config.yaml
balance_bias: false
attn_scale: 0.0884
init_std_down: 0.0
weight_decay: 0.027
schedule: "cos"
seq_len: 512
Below are experts of layer 2 (counted from 0) of a mixture-of-experts language model. Rows are named router (the router's row for the expert), up (a neuron's input weights, with its number), down (a neuron's output weights, with its number) and show model dimensions 0-255. Each number is 500 + 25 x the weight over its row's rms, rounded and kept within 0 to 999. Numbers have three digits each.
After each expert's rows: a language model's description of what the expert responds to. This comes from a sample of Wikipedia text that the model never trained on.

# expert 16
router:522486532500502484475485492512478521452529553513529485516498468526503474458471478513488518504485495503503524517483478493493462538469466471468462523489499524519498530516523518457459524490471517524525513534471468480526512465478522458472532474489532470479479544507534463519475481537482543493543480474526498487533474501491480475540513533491532468506539494524481518543470527468534516531514480531540520479470516463520495488516517526462469470521514523504478490532536500525486479473470507527512473485513464526488513459539506530524528485457489502450527536472468489522456553514490511476529502496533528474477517544486485481536497525530498485502461486491493469524452464513518504510468494507453496474517462505492482515469486489480495490501466502523456472512497488469527510520523532
up5:515441477536465451486533533502489461488468526515520501515541515513517485534488489501500503492414530510520515533476486459493513489481489477544483492468528495525487496467507500518516484476519479540488552506508526491466477475487497498508495517460510511453533531542543491462494500502483457478467547502468496492524527491492521466528523514499461478550485562573471527525500499450509469493454518479521537506557543478503527531514485462497535524480494523471508501504527498516497461511526505512517528499486475524495487505568480512564496480492517484476509487514451444478471508500513503472547510512464524506508497475501483496468510498492477526471537516473514491515492495485503486507504464495468519491527508499527464535472458491493522520487504505514497497496509522483498516503508504
down5:453539474482514493509514534517523472529496488470529464494541496483505539535512458486491482509486485513513480481512523494464496486493510521503489480509508509503513544473488493542515512543511522460483515530494476482469523533518454482434499502523493502522479503500486552474507530468509495475486547505470443515501546458509497541515499497541480527515483495492472496502517493501516455476522471469486501519521483487514502472514496481483503523508494477518495511491531496558537508511517511484477479508526513483490453470517503468463544525488496558490497450505504512521511550521528473495486505479490515504495504502561534463462491469460494533492507492488492472438535542454508487529516490533486503491482474496491479531489507552440527477490529468476569482529513495449463506541505520
It responds to: Middle word pieces like "do" in Indoor and "att" in Seattle, and articles a, an before nouns.

# expert 14
router:517473526513497481476462477524461471454531525504515492525479469531494481470478481522483524508472507522491527489482482526483479520480479507461464512529494530515512516530518521458464509469467469497520516514463469489530487488496530487465513471497519476482480545547517479534480477557452544484533481475518463495533476488479485470553504542478528469500533509523485519496477527470520520513507479531544533466473487471525487497518515528476482474518527507486496469522531522531486496498485489524534459465511469531506505469529538524519522494475490516462538536476469506520460566507494510470532532500532523461476512545463492491519499516541488459486452497505488481510475469490523501480445527518506508464525467519490493509464518478480485516505471491515474483513498481477528531509525534
up2:506515493512540514479533454554504490468530539462527501481494487504509493471463538499500494538512542511460476500464499505515457526512523526497528464509497504506516504488529558457477526479496528519502475510504464492558528474483496449496505476556503462511539463516524469547449543527536498470499529524495506451491536534454491478470493512470489477490478467489541488527501525449542507482513524477539515524465498496494460528476481484451483490493532498469495488515508471452504505516504475508510503468511527469506477496479515508509471532519476495486496528533500486511519497510523529524491505484485531454490493502519515511432510486457489493499484478514513549481497513519476516495471527505527511462476512508487493540463474503451515522467532479523553495477508477504516532500489476
down2:519493510536516513500481538525526507492460523481498516508532492496492516497505522472483522489495445477459482531524508488499470460537522509474451549486485506515538461461509522478484473500520467503513463493515469514523465507442483525491562493552471524495534518489498542563559484480512539481519535484515503476515500503503494524473547528506476494529472509477489506484514514545478492526484515516480510531474499469484517522489490491478474488498527489493501482491483521489480464470503515513508453526477490522529523504479473480490547515480455525483461468512515535533454510474478472523474481444506536500527516473490522485476517487489535496499512506486522477520531486526496531533499549560518524503491460486508447512529479502478497515475519461469521464458493531548476503502487455
It responds to: The invisible space before the slash in coordinate strings, opening parentheses, and words like is, He, A after names.

# expert 21
router:535491536498516482466462506503477500459532548510533482528478462518498467486480486512497525517506501517536531520489490474500486513462479475468464522475490527516507523516524515466476551473473520513513510525469465482504482470483504472455532482484539477483467531520519471524471481523476535499543469470522474513545472485481497461560511547492532473506530515532469511531487537476526534522522462531532520472479512476512484494528519530469497477530475499487486465521532507529481475476482496511511478485513467541472531467541529518521528479471492515467525542505474496524473554510480522471530518514529526471477514525458495477538496518529487464472459509473488518522466469526519473497470496510496485481530472513483461519457496493482478498487479496536468486505506484463539509528525516
up2:534461493519536490505493499535534507500476482499499531491522473479546505527491469470460498485503520544504526478484528510521438504458495505496488539543480481540509482459543454459476523490527505526530476537469514494486495481491461448521528478515507536494471516537505507550512464513504519466487543429503498478509494475497502483517521514518486501523470500484504506486484556501475502514480525523499507522518444519470525482504484487476520494514513470461477510462492529546458543494445502483522493484487469525521533512545514532510520469472564514463498496471496459491505483512501437488530520457503516523474511487497515539522475503475570498467484455509525488529501461489490527499519517505517463484508534499507493509515489476504484507468536494485488477503485524509509482526505471
down2:466530561500506526475511482475518521475547461521484488539468473502540496537499527465485492461500486457530462502522539527500494495496535465492506510529465473475447496483469521498496489525508514525469487486517539532487484488528571494505493518498481491436532526504513475449523553507477503470486517468456487470512493508493506518523518510500518522513503553484463473493478498517501535469516519522550519474540444476475530474467506504510485492471471556470482504497511492505520516491461492526507519491518525483511471479502474501432477492544481508505522505538497501510491472524481456522539508494490506513558513483526480498518533546482504488524480485504537486513495521488507486534512492487481548514481483465529490446472491464513492513471500491516479541528488520516529486495475471
It responds to: Capital-letter first pieces of names and list-field words (P, C, G, L), plus endings like -otes, -ance, and verbs was, is.

# expert 19
router:518495538507504491488470492507466530458533540501538482541473473526506477449488510498476526480490501517502521519485479501490464483464472476474464521535489530523481530520522511463464521488486507506518516510469459489528507459485511467475519468501537483480480541491526475518467482534506552496536492476520485509541480496487472474539512537478524465494540486533466505533476544461523526512522483524544536469474497458510499482518508537471476480528509525488464468532537501517498483476477491524520476477505460544472522479526509518522519492466482522455522537494474493533475545514475513477533519494531519475486512530469490479538497515529477467482464496495467463518466461507514503472454524523490497457509468517482472506469507492468469452499468492531472490510493483463534510517526517
up1:507512496523528491484480492521475504507444473507507515545526443456465455531517526511531444465515519491459493530536477499518493501482513469541522499516511459536463531466491478518517510468539500492501518506500476503520507503479522455480461432469464489493482511491481510467537449502499525501545475518488507471511499489498538464531468477502475486502497530531518512545499518523557496548506467506534517507515528488492467532481502486474522490493501518455508512520496517496497490512486522540511530530527521512520544494506510524507476489452491469475529527540508483486477460510501471437521549492526461506481539544481507523464525546466532453506499504481507469509532528517521513493542483463470480492481482521492490488489489505506466468514545480525492500490486472496519500527505473
down1:498511481486525472506507483521470531482548519476523469525459520503516470495507500502522490495519493529511479518445523516524521506494526490492473499522512511491505527495477474510481496491501509487519520509482515466467514491502540490491483489517535456477478502453466473524518459546525484484484493488484521463490484490502489509521496516449523467491477514485501513501520506543462480544488542522570497475502517547493534548521501537479536543510513480450478484495486464502525494518499476480476474528477475556532511509539498474517464540485513469514498520531495505520536534503499517505490487489542434507456520511463531432470486530484437479503517492496439534496460510483469506488529494498505484512496499507493536517499533547535526510497497480469482433464521524509537482475518466
It responds to: Middle or final pieces of common nouns and names, such as label, airfields, signs, Tsarist, and final year digits.

# expert 15
router:520491525505504492488463513510469482469537546506530467535501457520496472457482497478474521519485514515516523500473484502482454516476485487485452528542489525526486523513531546465465493477484495515519518528465455503533511477484539472477536474508537490479484537484524457513470477534509554508539465462523483502540475495495488475538514537482530457487535514540474495521466538470537529522519486529549522474481496459511495482509521521476444483526534508489479463511531524522481473485472504512529457460514475545496528488533524525530519485471473505477524538499474498518458526513490536459529516488527527489477517543467478483531490520516483472514454501507490516519466471501517512497465518516460491479517480501490483503474499486474492477495478501519466478513502496485536510531526515
up5:527499531521501524470522526499515501470514529498491497496482470537518472499498509483444511511490540539483488523496513508479519510544515480510477497477445490473511517486455480477514491531475477509476478545533494503494493497478483535498497474525528459497519508456469518504509514509503534436492518510497502530517504498507496509495464471485492515507509546511482542497525496493499469523527484454489449490487538523495424471516518479488525499543505447528457478564496513448488486541479506534468548501465533557464478489514496495545507500525507489486497489506507537492539498553492547453520523499521502466499489507488529508524492487529501470484465452502520475506523533489544505518512448521526511477498467507511537466477538492513523482536468476506480463510492461488482457522475508
down5:486508471492466489449503494479486514510575490527506493523526506490487488470517515525535457494524535551463489517511495518510495528466551545534486516533454518478488477514491518490504495538472485503520472515470515520490493507514498497458496491501527465497489470497497459509491482485494485494498534513517470518507498534511527501495472481519531532503527489510580477509503472466469497499468487488476495518523500466489520534537465418507475518494492510476486485495555512485512493516480503488529467525476520513484482500536450490496505486512555506505429503491460499516528493510505487522484457466517519472544521517472520536488478513514517448537484483535530468490461507505540495523464482463486489527530449531496478525514476510525475491524494517501444486530503499518535532468475544
It responds to: Tokens in sports and election tables: spaces between pipes, first names after country codes (Mark), initials, digits and chess notation.

# expert 17
router:536480535509514491475496495510467508466529537535530482538467462516501474486477502508477537485486504536490524517479475526494468528475484485475473534515492522530536525538518524464464513471480512498513508521473453496522470481484509480468533459501531455487473526510524469519481487537492552499517470479517478499539472505495475473535503529491543466502541508529473503507470540463529526526520492527539532462471504469525524494520508529458464464521537507483493466513524510523473484479472520521508470475507462536497534484530510529525514481476492519471530534490466499519467572521527515481524530502529536453482513539466485479530502526535485473510463506471478506519462475509513502494464500521472482484516458519482479502463495480487481479493484493523464484469499500468524498523521539
up1:540461516520527506526536544504527476482473494502519477481516511467467469494525474521453507458489497532484504548553465503487484515503490448502494486529486513511517486508512533520464557535510472496504504515480495551508503459502485507517517526517480490531442478469489506477509473497559516498501510503475522489553510490538516538536478517465470463473483510519520482501538505504491519513579497509509479484483532504507463466513484530491507475509506471512454523474496489522518477464460509478482485497544480499466509507500553511497497496439479511477459522476523471469498475496496510487449516524457526482508493516467498454498517510510517483493504495495456498538522542487505551513497447495504459484517541480502480526487489507544479496535501487510511498491435503468506528481532472
down1:464495535463449529508491474473514478498443498497485482475503500454497515489503483491523468454510489505525467483490491494488518539458472497529525520548515517511485459488492469521536448552506545520514482465446507477558489503484467541501527496490545518537500462453477488449517507475516488504483536488486487465519490523510481510495543527440521476512460505493483493524495480518561550524539487495500520528455514514484483534485482500511526542489525507546504501529529490461523507495491539542511507494486475454507495494448533484521486492526509529511479478474537550479487503506478514493481493532525528516482493480457495466502499498521503464517522515508485511479518497502485500515513570506485472458512488504501520484496498476532530471448534522491481524519485520504515490515523501
It responds to: Single letters and short syllables inside words and names, such as Qu, serv, com, min, ri in Strikeouts.

# expert 23
router:514482527517516480482473497508464524468535526518524476536488469522498495473478509529484524512476512509518527519474474506489473498481470469472463509528486540519514523536514519475475529473467528510516517534466461498527505474492515473481527470504537483472478536490520467511480485544460552503521494491531486457549476508485483471544524538480526466489542522536482502512478531472508527516519479525540531474472506464536502508510509518468470470519517515487488469527537496532498471465482490512501459484504467540497546470536521530530515461462480524445523550475471507517468541517498530477517517495516541467467514516474506478529488513537486468513459483486469475495468464500510495476466524516484488479525469512479482503463496490478478465512463484532467475509498490457538506522511526
up1:523486542519561471490484523472503541514473491484494542495496470534502531525440462523473488509471514519459536507487554505476490469507516547467527503480512519514491482530475504505464510482515524507500514496505482518511553498491486466466496483513454508508540513517517483506501511496541545486439519497503504494493530520503510511493520488525506537505513519508455504513523459476529525477499529461501518476484531450471474510513533541477467466466492488493461531496504509484501495478451481520553482470521528473492508485514520479509507478459546530519477537525513489520449520460517511495515527497494509530556505512483498456494493523540474482461493483491504525495497508470524520501499470540462524493477496513459528523500454494476497499478510424515470516481459525557514489524481490
down1:488489480509467445512532488470494480552499450495471533521487502522487495542501508505504459532492490495489533524528495472522536513507495506499515499500495530508533518521466486514497518487511529494454515498475480546503501458493512522491475506467458539479471510510478489529526493525495479530470478463494482521533534538452501462433469513535547517516494504482516513493501465488492476482460504507492489472532518515490529465465499479489525522525502501552490522476485488474534509500569467496514447544476442484489507548517516497510519513473514527506480507523521516472493492511525528459507502462493483480518483500486450536481506498493529490492560532467498453540479482530452492491531481501463448525509484490500510495504526494491476495525515472453547521482515494520542515522544532
It responds to: Middle syllables of words and foreign names, such as Lempäälä, pilasters, appearance, contest, often just before plural or verb endings.

# expert 8
router:525489525519511480486507505507464497461528549507512474537481454526493490480479519495482520501492501523516534526482485489492467521466473472487462526485491538521487514515518516470466537498487514517511530545465470505536486470493510488466536465491529494475484534533514461525485488542519547484539469478524479489535489502496476476535491528475510459490546503531477500508470540463530530523524475525537536464484515470525490479531515537463480471535506515480474474529519498520480484462482528521509447469507486551506514471539518528526511483476499520447534543470470499510469558533519522479528525490527545490479515529459497493535501519525502478491458480501488500502467458519517464491451502515468491471517462509475474509475501480492498478492478497534472483497513487475519508522535533
up2:511508488542505449515510479485464477509517483524514497538506506531517500528542456484504471477517504473470494477510515473532481476524482487490463506476539500465539515477513515487547494506488504482488540525510521547537517475495452459482471508502550476521522501552508524525482484510517535477481524453504493520509456509506512495512491489475523456530507533469469533513480496531492503506499523491487530487513489472527530511480496452496533511487489548453500495528487453505502432530504555503494456511496501546518482533539490526489549499532525524501515488501500471493506502501500522489530524523519479519465502463481525486462490534485451447539454514463505480540517459446513504507528550520520519502480479500501506508505496478490492473491470446474532491491500510470498436493478512
down2:541511555506504485524499519483537510497497555537518485504454502461523507489538497466502497459477512534547525507533507492468519448500500496520506507489491464518480470514526494503531465541504496518481505508531465508549488498467482497503486494479482490520533509490486498492527487488519479531445465472483474502484511519531470502581520514487504486495456501512546487478450476533531498468499555512525488473476438504480528482507474516507507505479436479512494498491508481526517475507517487474478518507477504491499509482547541494540482515513496469503496527501533485517464504510528508539484490510512508510483509533520476468488525458452516464531500541520497449477510516454472507489522526487571558492490494481509494458496483495497514505482520491485485464555470508455519543495487470
It responds to: Common verbs and conjunctions such as was, is, and, has, plus word-final suffixes like -ers, -ed in names and prose.